From a checkpoint of a small mixture-of-experts model trained on Wikipedia: 11 layers, a variant of Muon for the experts.
Below are experts of layer 8 (counted from 0) of a mixture-of-experts language model. Rows are named router (the router's row for the expert), gate (a neuron's input weights, with its number), up (a neuron's input weights, with its number) and show model dimensions 192-255. Each number is 500 + 25 x the weight over its row's rms, rounded and kept within 0 to 999. Numbers have three digits each.
Before each expert's rows: "mostly gets" lists some tokens that are sent to it at least half of the time. This comes from a sample of Wikipedia text that the model never trained on.

# expert 244
mostly gets: " would", " will", " could", " To", " des", " Des"
router:480521508531514486483552506516515527497498509511488500514546514470478528485499516496476539504505495497471499515466514474485506507485467521490467482450493476489526485487502551553490493504534517
gate0:468514489515515490523530509491565477537509520508480520520520530453505488442494476497539480530561489486490566515499523539457466489487503513497478515466513469483496477485459506491498514455484495
up0:501506525511470488497508531490538480509466509464512489519501535485515485502487454475494515505467451570496456508525504495523532494495481521515492526497462479480506461493513532489524478560494548
gate1:493473505490505540451509510524444476501523495496492502503483520450498527476538503535460518512476447490497507510473461492442479506483512554526475534524507511482497468452497508517479516468498470
up1:484466505492481523487523517520454492495456474475509514524484478476485534496501490542510485496478462459485510468496482498524520500537500451483497579528512494516497483439470522507502550491508506
gate2:477563473527500485503473464486496481472492533542507481460525502519533525505479506499510464493493461540470479491526500493515461449461518512484510557468516493501531501556519497508506517476514525
up2:452511448491500511500506491526529497515496542507498474496506498527522493472492483521514438488478458509468499525498451472553487470491496441490498484502524482535515502524514485507516530467482506
gate3:477524488549522516490476517490542504493493437467585530501495466522543497495494487541475515516502457484461534522490463466519522482479498544476495518517484524482545486471460487503472473491492474
up3:491512522481470520519532511478497447500483505504533527511505494486495544544543492493522567514484494523498524528490512538494494521466496534515478488470491498527481475533463476468533502476497477
gate4:502508480493467456560496519491464526500535492489506524523547433469517446507520500475494500523510482498526534524474475475483539508552544475491502469521510531461522486491497472474472506506496543
up4:500503502526488509480487529494535470483487484519526463496465541529488481480470520465511493495556506544502488498499479494551492504510467481464473525497460519534499480489506497515504458478504445
gate5:509484516509498468510488499491512496470516491499509543506501519535493549544528495543466491529534499457497500503495505508514507502508456557492517505475558477466494467431531531523489484506545496
up5:480510437482507513526516488497532556504481477490483536526535503484487467491485487496514503478482485514509480464531492545522483498513470471539491524482506542480517463498498487512500517526459501
gate6:479497494495507513477499473514410543468502527497498522525479513485538495502478514447479491454482531500492524505481514512500496512485459548501485497520498527479512473530455513500519450438504482
up6:509529491505498498496481538514506510516535487481512522473515503522517452498446515530491523443454442528496514490506489504514509542506508519526495479482503504496478475507483502473491479507517500
gate7:530494459535517508506503499541492528479484487551522497525521515487506482488481513475472535519527475516516481527468518561476501469450471528505433494506441535464535494474474551517513475477490498
up7:494472477546488489518494515533471497523475497507503504507502508542486503503444447484522497505506526506499503542476519529504530521490472502512434441502514543450508499448497499482534529441453518
gate8:526504484465513540480504500515464497519497483444518473536554491514511486501505521485506520527518528495508474502507530457519486564425498451522512491530498505465501516487541545524509472487500575
up8:485546498538500501426545508544560517501452493496544488497485500493470474507483449470541466538515488490467522479540507482525498526469545523493477519482542492452497477499503502457485534479525552
gate9:465505463502497501470454492531527507494507508519492444490443461497508472463523511430543476504534488514490487527508501501499513486493502535489501483515508466520514536497537495500507480490509537
up9:490488474491512493525519492536473472483516502456475534471503526527501542489495519553520500546496538466463519483485548472491543499512515456502526496514524525490462494528499509548511527488476499
gate10:518506477428506501500497468518496528504474575478463480493499485488559489515500508510474467504512492489473527521458496462448508500500503488525501487495528519509517451502492544456479475491512513
up10:520467483498484548467467500488537515506503479491469474549497495480485564499502547504520550490487499489486481498488489505506489478495526466507547532543494465457493545547466458523479490504493503
gate11:475501456482504502443478513461504490479532545517499524508515513498500453484490486492517517494512495508548495531494488531500494474478477530496458479497530458487543509465510491497510512478526530
up11:500488493482491476508527451503509520465518541441452497543502472491510547507444517460512484580480506545456537560490477512503521466499515519517491473472501546497489512529506516513480542509507515
gate12:508523519509469499472495519526487457490431556499556475467506524508487473531503494515525529448497488497462482514533532463504441545501484485518482497484474457535544516510466495473516488472493518
up12:487519480476499489511520510508486463484487504519497490469489484542455447529450483447506516510496508551489464515530498496498483530519502493453460441497495509532502509501458518561535484468545520
gate13:499492486519503478504515491491474454528510507470544475443504526517528463532492544546531519481488513460471540510522477500475492504514521484486495536503501504526480511505528479464494526468524519
up13:513481474512491532458442502462462517474535472493510484501502537520469525526510487490501530481497488540522490488482443513528537483524507509491521475516501508516519506464442524541509494461471461
gate14:476508518492498499495522486532509503535508517478474535530476530495502507486444497490457477515493497514487506503550451485527476478483469478508524520513535483476514556498486487508500486525500529
up14:514475503509519485473486501519478551496544486460479472535522548503503478526521521509517522510477492508494518530504501506514505508507511495544525531501528519511517521525480499475487512542493532
gate15:515476512460509493492503488507492509493468505501508557491477513505484545502469511443506514512481506458466493499507515494521504567506522501523537550528485493466498512530473476510450515481525521
up15:499510496533490475493483523525487496492463500524535480558524490483500484473485527510488506509482455498472481466514495496539498548478520510453477519496466545527484467490454503527497514504523458
gate16:490495470484512498519525506478510487452528466488503526542538519479500534514489472487484519494504488479515505500538536485483508475555494503474479481493528491518479502539505478540475538459486464
up16:469466485509478490504525500472493513490491470513536538522526494477529520519478503482521487485482507496506488539491528504461477501523510506517470497525507502506475520519519466527456512461528499
gate17:475481525466475518532509494497503511523460512485487479511499525466468486479540500461493512528484518511500500477441480519475496500503496497528447538513525514487522489514495504534548506461515505
up17:481533528511470508492510519525492493518495531457495519505485536457477509530522485444468491502484483479462500479459514508497487523494515485516496500500535509479479512500459543531497507491477492
gate18:505519522533471497487500515535500500537458518504497523529542479526522481489441487452477529543467506522488507527510462483496542541449489499508490521484502507507511516494551476492526465503525511
up18:492471490469505472500542478528486512500487525516472529516499482485473517515474479483468526501506492500486475544466558523495481526519490483502474451505489493466524516520486522521485465531485517
gate19:468503539513559511477479509504473512517485505509488491510479492528495529478512551491509505510494473483460492471461506479497491490442461459518513465493541468469499508476488529518512530523504491
up19:498494531511516529479506523505483529459476511516466478504485521498527510481492517529489481477515495550520549477485502467533520497541493464468551487549490496523494486540482513506506524510477483
gate20:485535491504526497478523521472494458468509503495513521476505513477466522499519530487531487503487523451509491488558476510442494515518521480521483528458489507499481500477536459514489508467472523
up20:484490529506492505485517481489486509535484455535464517508555496525475481428482469502480473495446461497502506528506488500473464472508532512470495521524490492512558477478508533486495489477546535
gate21:492499542536500496511442493467516467521481498468487477519483518532507475487526482481501467502499522511501545511513443529545468487496523475500491511556529539466523534510484481463494499502545511
up21:491502450499538555508547495499456515472533449510496497480501498516484463492506525549519540495488480476510480500491537458473502502494501497500490492520481511537490513522471531503468518526482491
gate22:467470510487474498508565490464481500468455488541504502520495511504517443513475483499491518498509482527491554507476495523434496553506515475471478509480473513497501506517501486520456509438518510
up22:450513506491476524487563495520508546482503509525479468509527531473536466442473509515464483499497469534488534531486471503487471507527518467509442537499480498511553476492509517520458469472546534
gate23:482549521468526526529488526495521539496504483502540486489501487478491439465490498497548499521492453523553539490479511482518529515476485537532491483496507521445507515501515482522499515491513502
up23:526458467496503499548490497463434515520518509467547481503498517530501553534510566535456501509506524457486475486485533518424468481521528452507535509500505469525501488491485481539466533531503500
gate24:512492498505531525483470515508511477469498526511480490499546480513453508522472535475500519524510483504490488546474471527500501502487534569505489480474529461459480496493503466519458515478482517
up24:561501503478471503482488507498496519453497498473499498522519488502459528518494518485469518492494495482520439502493466481532497504487479558506497506456543479490481479514522498509514553486459503
gate25:467510512529555510509517494493500502495520518472521502529488574546510544490496512477473483465505505498488471511516515516498525513490494511486497487507532459500495486466556515499466553526502475
up25:468527489488467538468480533504523550504534499528528493445505559500505515463526499493509477516482508499483518511512511480494508491499490491460500535517490463570507512487478518518466503532492526
gate26:503513510492533471492499519524481496515497479537499520525527490537521493494455519485457494462507517484537511529492503543489492516443550548473505470459477513521510453520484530483494455494490491
up26:516486484527494527498516520497506541540451516523505495512526486460492501479481520524498452523471471559466483451522510534470497528492480470500490541527515489525479514473512498522522504499517542
gate27:512518530465498471476524468474516469494502452491465547537458467505516483537512464505493516528504478554512555458518505487489507509500506491539505487467522467472500506505485488483467478466503522
up27:524508516527466492481504532498509494548472438460537499471523469500514523494467449484491535502475490507494515493536516507479490477484502477509493516508526479533494490502480420505489492548515494
gate28:485499484493507505464511490488502511520503515469509535531499488523495503541504532494513543491519480513513490456476457494505487494529497519475470465531478539531524460527507471518509510504472509
up28:502467502482490513514510500482528518521492464488506498491455490491495516534483540522489502507463508493523479472504548523554524509509514530491539492503520526495492461450558459526467456542462526
gate29:510500498492576500499519474537480490515497524482508456491477523497466527451523482471446511438498479481509497533489500475531536528552485460482512456488499457523473492481473504486520525499493505
up29:454496527458507514496536512504495499542482505470438470535467481513506527483486486501458471449532504476506542527484502511499547524504483509478542450500506500463480498519514526494509521493499477
gate30:496534482491485505502523509472507497442512502473533486508524522525521492533462525537527576477496479463478512470512487489494499484500481529491506515454519515539477489491508487507512503528495490
up30:490489505513504515527490522461447511460492460493482490539507485478515468466510504520496516516549510542561500510495435467501491536528456537493508546499512510482547497487509524460498478536478458
gate31:500493494467485500507491500507485494503497505475508504495492516498504476477523474494511504472457434500455523531535503490528452492447486518472458515518480494509476538489479511493511489487542534
up31:472515462527489484474536526495527465485483504540477542503520482492534477497472483499505420515486480499477495530512501482553458483476485511492515489496492494526550508503483466496484485469480499

# expert 57
mostly gets: " As", "As", " should", " Male", " Sah", " Mak"
router:495514492505488518457527447518517533512496517469517503524537489500490482477460497475503523529449503503493500519490508498490531496542525534476464501504489509524519493489496541495536496508522504
gate0:481511507515483505526500511480491482467534540516523567482492507546499527547483493542522502494511515532498467477482481510523516521477509490500515462528485522500489503509530506470511505469465473
up0:483485504504527460480515470502475472532474519519490479495468468486503497528486461482492498492468490502540478493528502545479493450513458506553448528510513504450518551492464510491534527478463533
gate1:554482530456553491511513537527562518509439508522545508519525490484484493485517506504523468529502455533509497506453475527490520470474482479493512548504519526482521508460484508562492463510516498
up1:494502524502518514497543485545461485471518470529493547500542473524462523521475506521519520470496496486494493473545512442506480478488532545546497514521441493494505515505487507441478485488493482
gate2:484481501496500532513549501481450534479500492528511495546506532513546479474497509461493522497533505535539528526476490526443499559535517500502506492482475515497490510479497535515471443474546534
up2:523518508529523522477522513511535512520465501466486495491508439503510492472451476507505521495514527477477495484492520467481488544483506480530526513473488514489510524520502493492493517553499489
gate3:437486482493563510493519461485505509485539491490502488532490483480492494511479515508574510490474539469513525512527471441493532508509496480482497542494459552518510511505495501496480492535513491
up3:494517486485497480480495475511502493502502487502500475528493474525533530489508512523463519487517501479485528517505468494507491540494471505479549493544443498534486484545485504483460517544512488
gate4:481526477473494541508491490539490510467516504502537483474470505459505566471458534542470512512539556477505518509463510473527503465517499513502552495515474513490502512466475513548500437529507483
up4:509505497490489565534495531509504531479488489522524467510521491466528472457486532483485458529497475472485460503529518535502487533501491509483516515514489526466473499484478497487533513498508499
gate5:519480512530503539466479461502508491508522543527499510504469525478496519495497485477526488467491478497500518455487539484518517515537561487535531514532471549506552535487458477530500506503505490
up5:501542485479507513491494567515506508501500496502516518508555497479543506457530482518515526493534465501514494503497513494500525533472479528492500538533527483495469500524507498462472473509461508
gate6:488533487507485473444507526495535497530507561472504491463511474517495525493487508572477505461499494487482516582494511512477503465457507518474489503476484484500509496495520471535487503533459535
up6:491538498502468506517503485486478481559530520520476502544514510521492499535494537510517483486455521495493482514501530499520462506503472482483546468491530465512508525505503487509482486509495499
gate7:515466505490532527502550485529466461512482552478484520522504481485548514554507522531454485533516520457488479513482492504488559461464489491479513490537497535463527508511525445508499560476498485
up7:534505517492511513521543486536488465495491540455507495531496481485544492541475502470502487536509499475455473540502500525460527472502467485501474489535489518495475492485541457517493560495496506
gate8:471485539483508512450518535513504527486526509504495502538520509522492481492481504471544528515523460441459455551505479469509504449550503515514516499514512481500508553511523502468516500486496496
up8:525514476492534446538481515523472484464506498483533548519500482509483508492514497528481505489536498488476503492499518454495476489516521502507497514522484484502493565500457447467534502502469520
gate9:539496487499479483450485491546497462437522534512510493547515462532533439505514488511490568494490537436494493531495506484509513454520483529482529502450506482472515478462461489497481462457484478
up9:482529559519521524539467482495471480467513542457494495499481507495551486515490512471510530553500493495499467526497482494455507489514477495542456512513493523469460514490520457489478546478498464
gate10:524477549500482507466475516497486500467502488487507494519513492522489471501495523480499510479507519458495495536517495501508509491505502521484480454522480510515536504527536536486516515472480512
up10:472532531514496469496479503517480506523484507473505484485495477499491493522476492466481487498486516533484513466484444483530462542481468520483514431518532493504490470506507555462520552456511495
gate11:489526524498531521497480490514523523551550496508494448455463490449518452454508468494513447486502497515492514485479511513508507483523511509532493476493523499505524468496453541502449524529506493
up11:523468494537515481518492500529471548542484502493493507496509495468447551472494512493482484548561486487527499530510480504491473444492478480500540540525471529505472497502489556537493494486527492
gate12:482520522503484491476513487509489523507524507480530517513488491526474517497529524487526498513454481515475472505522488439477547484472506518562486534470517523488506506485493551449495530524487520
up12:504485566479523490456477481478502495510499516461513510489481519498529503495463518497492499503411507505546497522502445516469462451519474523511484514482487546513476449466502468520472451508511486
gate13:497484484506467531470535520534491499493492516492459517545463484546489473404473470513492486547476472515483494521530517551477531450501508501478516523500501499502505513538494511543489482534519495
up13:519519500525458497480490496497494530516479493458470541520461454528485498475518506497502507517487450498460502442535521509502531492510462533497538475505535481469499499487458473509507485542505507
gate14:507526504506484561519564427523522524508479532437503511498525482480515509505525485466519491511499508488494532517465463490496562516480519438426486490485492486480521526479491494501476513505485494
up14:501481495493537491483454543483453488510541485501518531430489485511460543486429505557512505493494487488526510532517524509503450474468491520530518503495509490502459428552517490500505497536469504
gate15:507530508482517509445491525573507484520507551496475511521528504508539513531462524499512497518517459526503469531489526454498497481511523531466493505482453542494485528523510466498456508538502516
up15:499478489475528500489512512469483520428484520555565462509535491493514500475479511484471479508508519516502518474517502494480483467527492479496470476449492510506485515494490508544482495551520509
gate16:509484488561526530493523506508466470496553522496474484479461526522521507458461523472460520496486536484472519534523542499465523480450553474489502523497509519505504545504499515513487531532514495
up16:542510479439529479527504527493508451523480485513495522550519534489474494532492512466511485494480472529499503548491517491532507531491474539544489477477522525455478542483517498475499509465492551
gate17:500543549515521518477540511539502488487514497504486461537511497452497469473505535464439496489500478474496516495531501507510476502497510483479480519546501483529490497483474550502497492511489489
up17:512477445522552458524451520436525514504508525473527462485519523509520524500506507550523486503513497518502480494475500520478503511499529496487520499481525499454521527469507478494512492465496533
gate18:516482513506498545478515554494471525493495500498501450569545473486501486522476522480490505522508490502515492468514492516484476481503499482526496498489527501517509512521530508500534540502491466
up18:480497463522521525473463517500500485500472460505527525482471474525492528506502533488514477453495514500516523470480491510522475450503539506484513516525511516464501532519509532512505479502515473
gate19:505431493498494495490508502485516493509475536493509493524500525508506468476532498472495483543463521507491514534522541518532498477518481543468495475524522543473499492515519515502532486480501549
up19:451465517537522469494512518504461497490484489523530488479556477532521469495502480501478531491489509488493521514513452500495495466515514503496473476496520470552471508449543536474492492517555476
gate20:476492487519513510522469487487509498478480529472500496546482482502524503445473463522454532480498518482498491493526494506501495524509488491514501507503497467482475489500463557512494494539554486
up20:518511495543481525469486465510467484483487513468542509469486494538510531501469546504521463468512539434513486476469502501508475456514541487486497494501468502502500540458486477496534509475481513
gate21:525543487492485505507488502532508550491535447469457530493570467470493502513464498533477572515493518495524493466508496501489511485504501509493500510494529519511532469510513527523490518525526486
up21:505478508552541502462517494499482467492457498493506467457484495495506484544487516477548444489491504490499534522504498467489490452508521502525467509478457477515465525479507509507505486441509496
gate22:471507511523525515460460505540522522543531471512466449493482519513491489531487480518494517505522472508487483491526481463497492498471511534536506476523510506517474472540489516516499479489541511
up22:478486458488480548484540551530430494448510517458491461495488563521510485560505517506493523499474527497494526510507491502503506507485467512510507504507481479532437490518517521508494512490508509
gate23:518470478485493533447517469517515474473484480551478546533538540512436520538494489511534509512489454487524495542538535498516533530481468477488514515485533514494497448472511512490477480522548467
up23:492538498464526487473504458531476487526476512517500513520497507467514557499537482514514526520470478503473543568509481511511458494465473496495496491475493492452522503533532520517539478517509518
gate24:522515498534462518507559510524494514504504480456551517534470503490528500454513467496515537526537458476497523502518468523520477478501518567504507502475468476477486448470530535498467507518480522
up24:492533475505494499507491491513509488553497466531468478492510487444496505508523531545519479537492506493495459470459511497528491503481511473495468460541513502487517530505460495459529480522421509
gate25:497423487513510497517521519550477522505459507483536473564526496468454491479487462467490493512478488497497491495531450495511507434533486481524503522519474497500508516538493478505542474531530479
up25:495441512505489491521463441531498499474513484488542496505514532527470476457476475490458470487513497467519459467507486531526509469530501465513461516483485487522520483509504504473591529449508496
gate26:504462504507543524516549490500541523504494495493489476507521469483495485506445539480518524484497491463507533510494474485524490467506521486507485503517508509517508532492527514523530530532530479
up26:490474480485518479465512508470456535515524497482513496501516501452495481501522467502566477466475438538473493504481531472498521478494488478474469466506557504516508501496466453543501483534517475
gate27:475530491501561468457524527506483486514501556480516467517501482506490475491513499511473492473519483523492514544529463487464477487523484524522515490487500504499490515520519537500497461513534466
up27:485538507487510474488471493539490551491482510491462500527474504493485501495524499484489469510517441494489524460502501502490453528543460516478498516493487544453546484521472504543483504511548498
gate28:453485463472494475535485495551540469512533499519545497529483543515510507498507504525530507502497517518457497528490478473515489489503520512456547482531460507504555515569508539523522492470511499
up28:536477528496519544470523470510453504482493499493511492497495512513524492498523495497506489502534528480487508465471471553494532495463490524442515552527452503506526493449537483531475473487495489
gate29:530513512548474510520493447523518542479470458480526488503505500529513490507508530533448509508473464493487512492502533507512482478535487495515486505548471528536475514489509512509540503559460515
up29:522540461474522486564493459532513519497446448486538496485513546485529503465478529474469495519488512497502496553500513509494496493564495547479487477503505500493497516496513516511485478559475512
gate30:527481489493513548515512481512500502493509481499483458509479504495517475500527494483490521549538524473466501483510505516533496508494510506493519485496457527520489484464502527449482525500506498
up30:462457517466501517477507536501485487504500478514530512483534519520482553516479473527513494467487521501482521528506515487467499524504502497479515502505526462478543497555509516498513470527477500
gate31:514469487508480522494451491533517469481476503506472525524470544473512512544528493514506522477469531472522525521495511508485483468515505466520496516522486482485481519496511525493499506520422511
up31:501450495480511474487512504539466486446471479500490535536514487512503493523494493546500495483473516530487470505499497484491515484518484529521487463511509501473474521501448524445504492483493540

# expert 50
mostly gets: " Han", " Hol", " Jud", " Dun", " Bern", " Li"
router:508513481503500518487517524474482504512461460478540479525509488472456514505494472481469517521488511527509495491486490476453479494542481505434466447521493543522483513519515524567498476501509542
gate0:439509502577570505515536495482498490484518534462511535520500461526471510520489509499520496547505479550473491507454501513514514508509525552516518479498511514527497495466499498520505491489474537
up0:569484511493484496493512443522499484457494456482518507486477505506529507559513495518492488459510543476507511521503516487511474515491477567462506519467460514499526494548500521466472528494508495
gate1:536505478508543539514513521553528484463494481460546451513490503492509538514474457459525547463487453499527449521526473506502476468501494511496523531485511482489509524526500500504511513563472512
up1:536500494535480478560514527499478491467513537471503506512478488494561480458487519542492503517515516528502516510465507481469548512508495518465524519511520475476506505543502487470523512530484509
gate2:488480527512523489509510501498557484521495483530467510507515483541481499493501468478558522476484475530484521488462505469518495520485493513537503476444500519465494539538462500512495503514467499
up2:508493479518494511494512543499529491557470499504493473521523502495474496433510541553520500541471484508466471529485528515495484521489489473498532472512514495515468518511464544533491480467493494
gate3:483516492528484481505505523521465510493477511507505468512443520501452535487498484502484546505516502465524525531485489488471538529526515567501496503484498500516484503502529516492496456452453531
up3:528488535517540461439488493490494486476520542542513515534505477492506499455455534483496477500468500503498525506549515492500537505499524525506496519508538480499484492444472529502482532476517529
gate4:503507505471504511536434506494508515514519503480505483525496493504494473489539508479498547459435505494485493555529496484487507493502444499502486506516523527485515491448547530524488477515492488
up4:494529499478520504518543545454501521494536538489499493498499466499475484512462500467517554501463474459514519499512519479510500484501504519515472491506503453494521476476518509505484558491518557
gate5:480501491468532563522489521499484490539500503531513484511464504523524537508487550494466508565517485512464501532487503515474491504493457506502512517494496511489514504506478499524491519519478536
up5:537502486519498513478505524523513500518501474473523487516571560524489518571480493525519554504464554480539463462520462505530530502538508511511497528447510477524498550515471514463501539535493498
gate6:490493506509533528501489481488518533516500501486479507567473531519490515551550518484555500473489496519461475495497502514473526497524508532475492533497534535442532520504469516524462504490513500
up6:529491450493493482490456497487490478531504469530503501539494524445462522548504511523511541523475490517549483502519487494537481529483464479499520492533505540501507511524470475485455483505501482
gate7:481482472529493529526489522477455501539494498484556449486471499474455514525483507507490526514490537469499507509495523487478488496516494519547510535482546510513514508525469549500517480510512525
up7:482481544490490487509473517498454507508492509530490531471543502515486494461503474503485466472490497481483522529492495543461529512529547520507521492491450497532503476494490518507510501480501478
gate8:499463522504510462500542473506537480520499490439498503485515512537549482446457519497476493508451485535494530514500475498484499554493500474494510490492467510531504496536527524554470490515473520
up8:482520519504503515541478449496481556497508513474489491554481518505475483495467512495524517450507511486486483518487520515535482508520513532482457490477517521486502502526498485503521522487490525
gate9:507483525501488505473479464462488477491517470497498499496519499479506503526499494446469493512481483473501522524490488463491474500516479512492512499465501497519474506499450488533496507510467507
up9:507470524497459491478457509478507492493484502472471528511524465486502464534481469525533486514538498525458495480508495495495492464516469472473520474486526521514519509469524467552488494509505492
gate10:482526501534468504496499488490534486525500459509560453473479502479507498511508443491493498513473470529522515508487497494478457492447455505479504531479527451419507487515554487511501509503494492
up10:521468491457502478500522458475482566473522469547516478506510495483481439455530527505481542505495519521516465466512486482493503508530515543493505544490490528537509514443530507496517494509490518
gate11:511489506493525504517507483506518486441495519525490568469514486522462509509510511471513507541475464463557487477466499493517506504515447518475518483476499492473474495454512510503515533484491492
up11:542514514468497514493510533508504505537533520457541520491533510488491488477479529528481508512532509561468476500514518512467541508509523542529487499505512499573474494470512462551455504505517497
gate12:473513503550536489490525475486481449482540487514579505511561472459467529527512473475487510555528508511501516478542461493463491517533485493464506484516499471511534524470543472481518522519488511
up12:468531449466496479463497508505491549495491474515539481491524536545523479550461507517482503519481509531478469487508482445468488528500502529467503516502485506518492469502472498446527491473503515
gate13:518527503555481510490498532531550514534521497491482475500462516480517536488497515461493496482502524511471542491483538501499504478508490572497495484530502561487493512520523489494546522507505521
up13:498548513489489509557512518496494491493497451479507465523497501468468521523462560491484511492516511527512533505450484475455474541519519508474524496507517478490470527550512437521512490533483494
gate14:468526466544510497489492531538475474506476511489502492534470473520525515497489527537485523488520496493506503471458458535510547565498494519475449525505480509519541524474518521525516517493475529
up14:516520522512508555498480500489522515526474473484467471465525526534455538475483523515481498495522514479515491522515455492484537468531490471546527465541462488496449483513512435477521464539462459
gate15:511517531514507533463475485497524488492506487501498501499542503514526471510496505506496499452506482518514498525507520513505513494496520493500457511457491469498529478513508460555516469510463438
up15:500470478508518528519502480479476506460493543519496512509472507480499504454477541501482533515489530482537525485530508524517482523508467556509528477511482500512479487508481486456493529514532504
gate16:507521558513491463481511465458537520502484493510543500475499521481501526544489481489436514521520490530505464481502495533479533517528540458464519493492501518449504507469502496411513531518499515
up16:486524525494503494502484483502529497520480504512475512488495536508496543505508527494547479494520520458546466485488492492501480509528473478531511537573492516507468492486503494479531555466500492
gate17:528514492497518508500503488479549514544504492472511518528533551521500522523504442485470490517494535527488498531497478479435527541496476484465509511509525544487555477515504523543474503510480520
up17:495475459478504508485489509505512488509554497475509452549519505467490522491544504499444502551494496457506521501479477490491532504451518482461553502528495525487522462514540530515481482477519550
gate18:522528505490481505493488497458526526494510503500501449502466504490478506529486488483536492526500503540474445462484507470477473544494475469504524503478478498495541499518450491544506471505454484
up18:500506515482462515508504466464527488468516476509500532543487473467526481526510520547524536498467501497507469540490509540519480534512499501515538561475483495505570457478555537462497487451498526
gate19:481478510504521531453470502513562480493474515479510459486545499483513487460539485490491516505509479491482532500539479483457488500498525530533525479542493483525489488459483493463467515489500555
up19:520516520506521528496473468509524532533481526540510491512452503491519514504505487487507488494544520525477502473538525462491489479493558495497520494515506527473544422486553500501465519484481511
gate20:474531471469515520524504500526571481462503472497488517484451517502462533481510521502495558526528507507491488508454465447452492503500520491505517533497476503497503451543528505531513470500492518
up20:493498490479500529506532508526532485556481515480492472442507522494515504575499492524514512452480484498469476511515504510497500458482516479462545533499451517450546533491533490538476486461473486
gate21:562478481491571497486498507494530486492536511528518482512508462490509481493509471544455503507496513506499493489522452509482511512477488446457519489500532512529470485556470520514527490513494501
up21:471497454509457499543501500497486491521527432529504496497537517538536508474508513496513500494504492493470488506451528492515529472516556506508470487528478508481528499471469523454527523492500494
gate22:526518474533512491506530470490534497532505465514537513477503457471498516460484479508519531484523517531520509502514477526505481485524459487527525484521500524455528516546466477518487433535514488
up22:506481479507466478477497511521498501468501506483489510532501518485491515510473544476513543521517494510500490500490478420529510531464480489467522485495517514513511436485504519477513507497492494
gate23:531496514481532510485520480539500487506461488462528502517512514513489486416501475549503474522474482514560483470494479489498478500494463503495520525524489541500480515470535494477444519515537484
up23:441486481495496491475492508485493501488497517511525518511537489466491463508528495486493471513516497519528562463511498508469522514484527466481526496452559498518503491507504475504525498506454482
gate24:518504496516560503527450546532466501481494448483504443505483510536492516479529485500548516501498526533474512506503527516512529486526487484525521486478480484480533507474524535510480477505476549
up24:464518525484456488456527477493489498526506519500513532524474484460522497480503536498492502520487476452479535522451456478483493509474499542534482531498500508490489495501498464470511540497505505
gate25:491491519449519445474506513493521498493484469504525491488460525445498465492487469472491482524507498516489499529516451504485490457535478523510511518487517521459463459503529523485490522491529470
up25:506447522512524537477516487532485529517557532496439518494513490524534481505491524521494492473502496520486516513477539534499525510529512484488501431525457539488540462510501487500504472546481508
gate26:520503491529552523517538552483504505509505519500488539518498466499490496465486516535484501526524516512481491504492498472521521481469439491512533503441525470504480491508491480520481489514478554
up26:505530521541531485552522512479476524474509464510489485489491496448472487460528503527533495493496502538467493514514495480525517490511504495478499496529509534537503481471505520465537506519503529
gate27:533450471515480518526511503469488452473514525483512527504519510476487513472505527473499500492480518527506486499508515470486515545506504494505506521524514532477473499475529514503465483527528504
up27:491522472480513526497495538466517507513545470445501479484555492513445479493470532500526459507524503450509489519462475501512478491479487520512528491537528478509456477461495515524485516497502479
gate28:524539449504531538541520531489492521520500505483499473520543518512563477477478493491484472538450512567483498491487467555496476490519488483491538500490493499481531524481479511495463479526499562
up28:524514513507507512511465514498501468499509486496487462533497512463496472520448495472527452465460475573501522473507483525516519523490467475491485477480534471531511502478501530509492510485477479
gate29:547507469476530526567500506484500517476506498500516444513502506430530514498512488521492513531531515511487504502498506499482491482511502467462476471446506522500498490474516502524502499533504518
up29:491495487506503557540483507519493493498506488499503521483512510477482499496494485492507501467495512526447527476518477473484519483559455434488506523541515511492502525507534507534489497531447477
gate30:474484445512484489501503490516541509494474490506490509501513482480558534547489486494509538514475515502485512460442510527494496457527507491516564483504479499486525515506502502516527503509463502
up30:501427503433487428508510497507522465476501517499504533486454512514495526489559468507493488520521476519503515514572490527468495478528544500540532522497482500463492518462531524503511471506566500
gate31:472467452514467488548509497547514480501544504489528497497490467532504500483552477494506527538515480477495495494471485507500488484541519473498495458500522526485523493495519524507521517498541505
up31:478494488491475478504478515470520470501480446505451524522461522520524502510495487497488550505500514566492519486482473502478478551476503506512495473509491494496500500466491529509503466507516500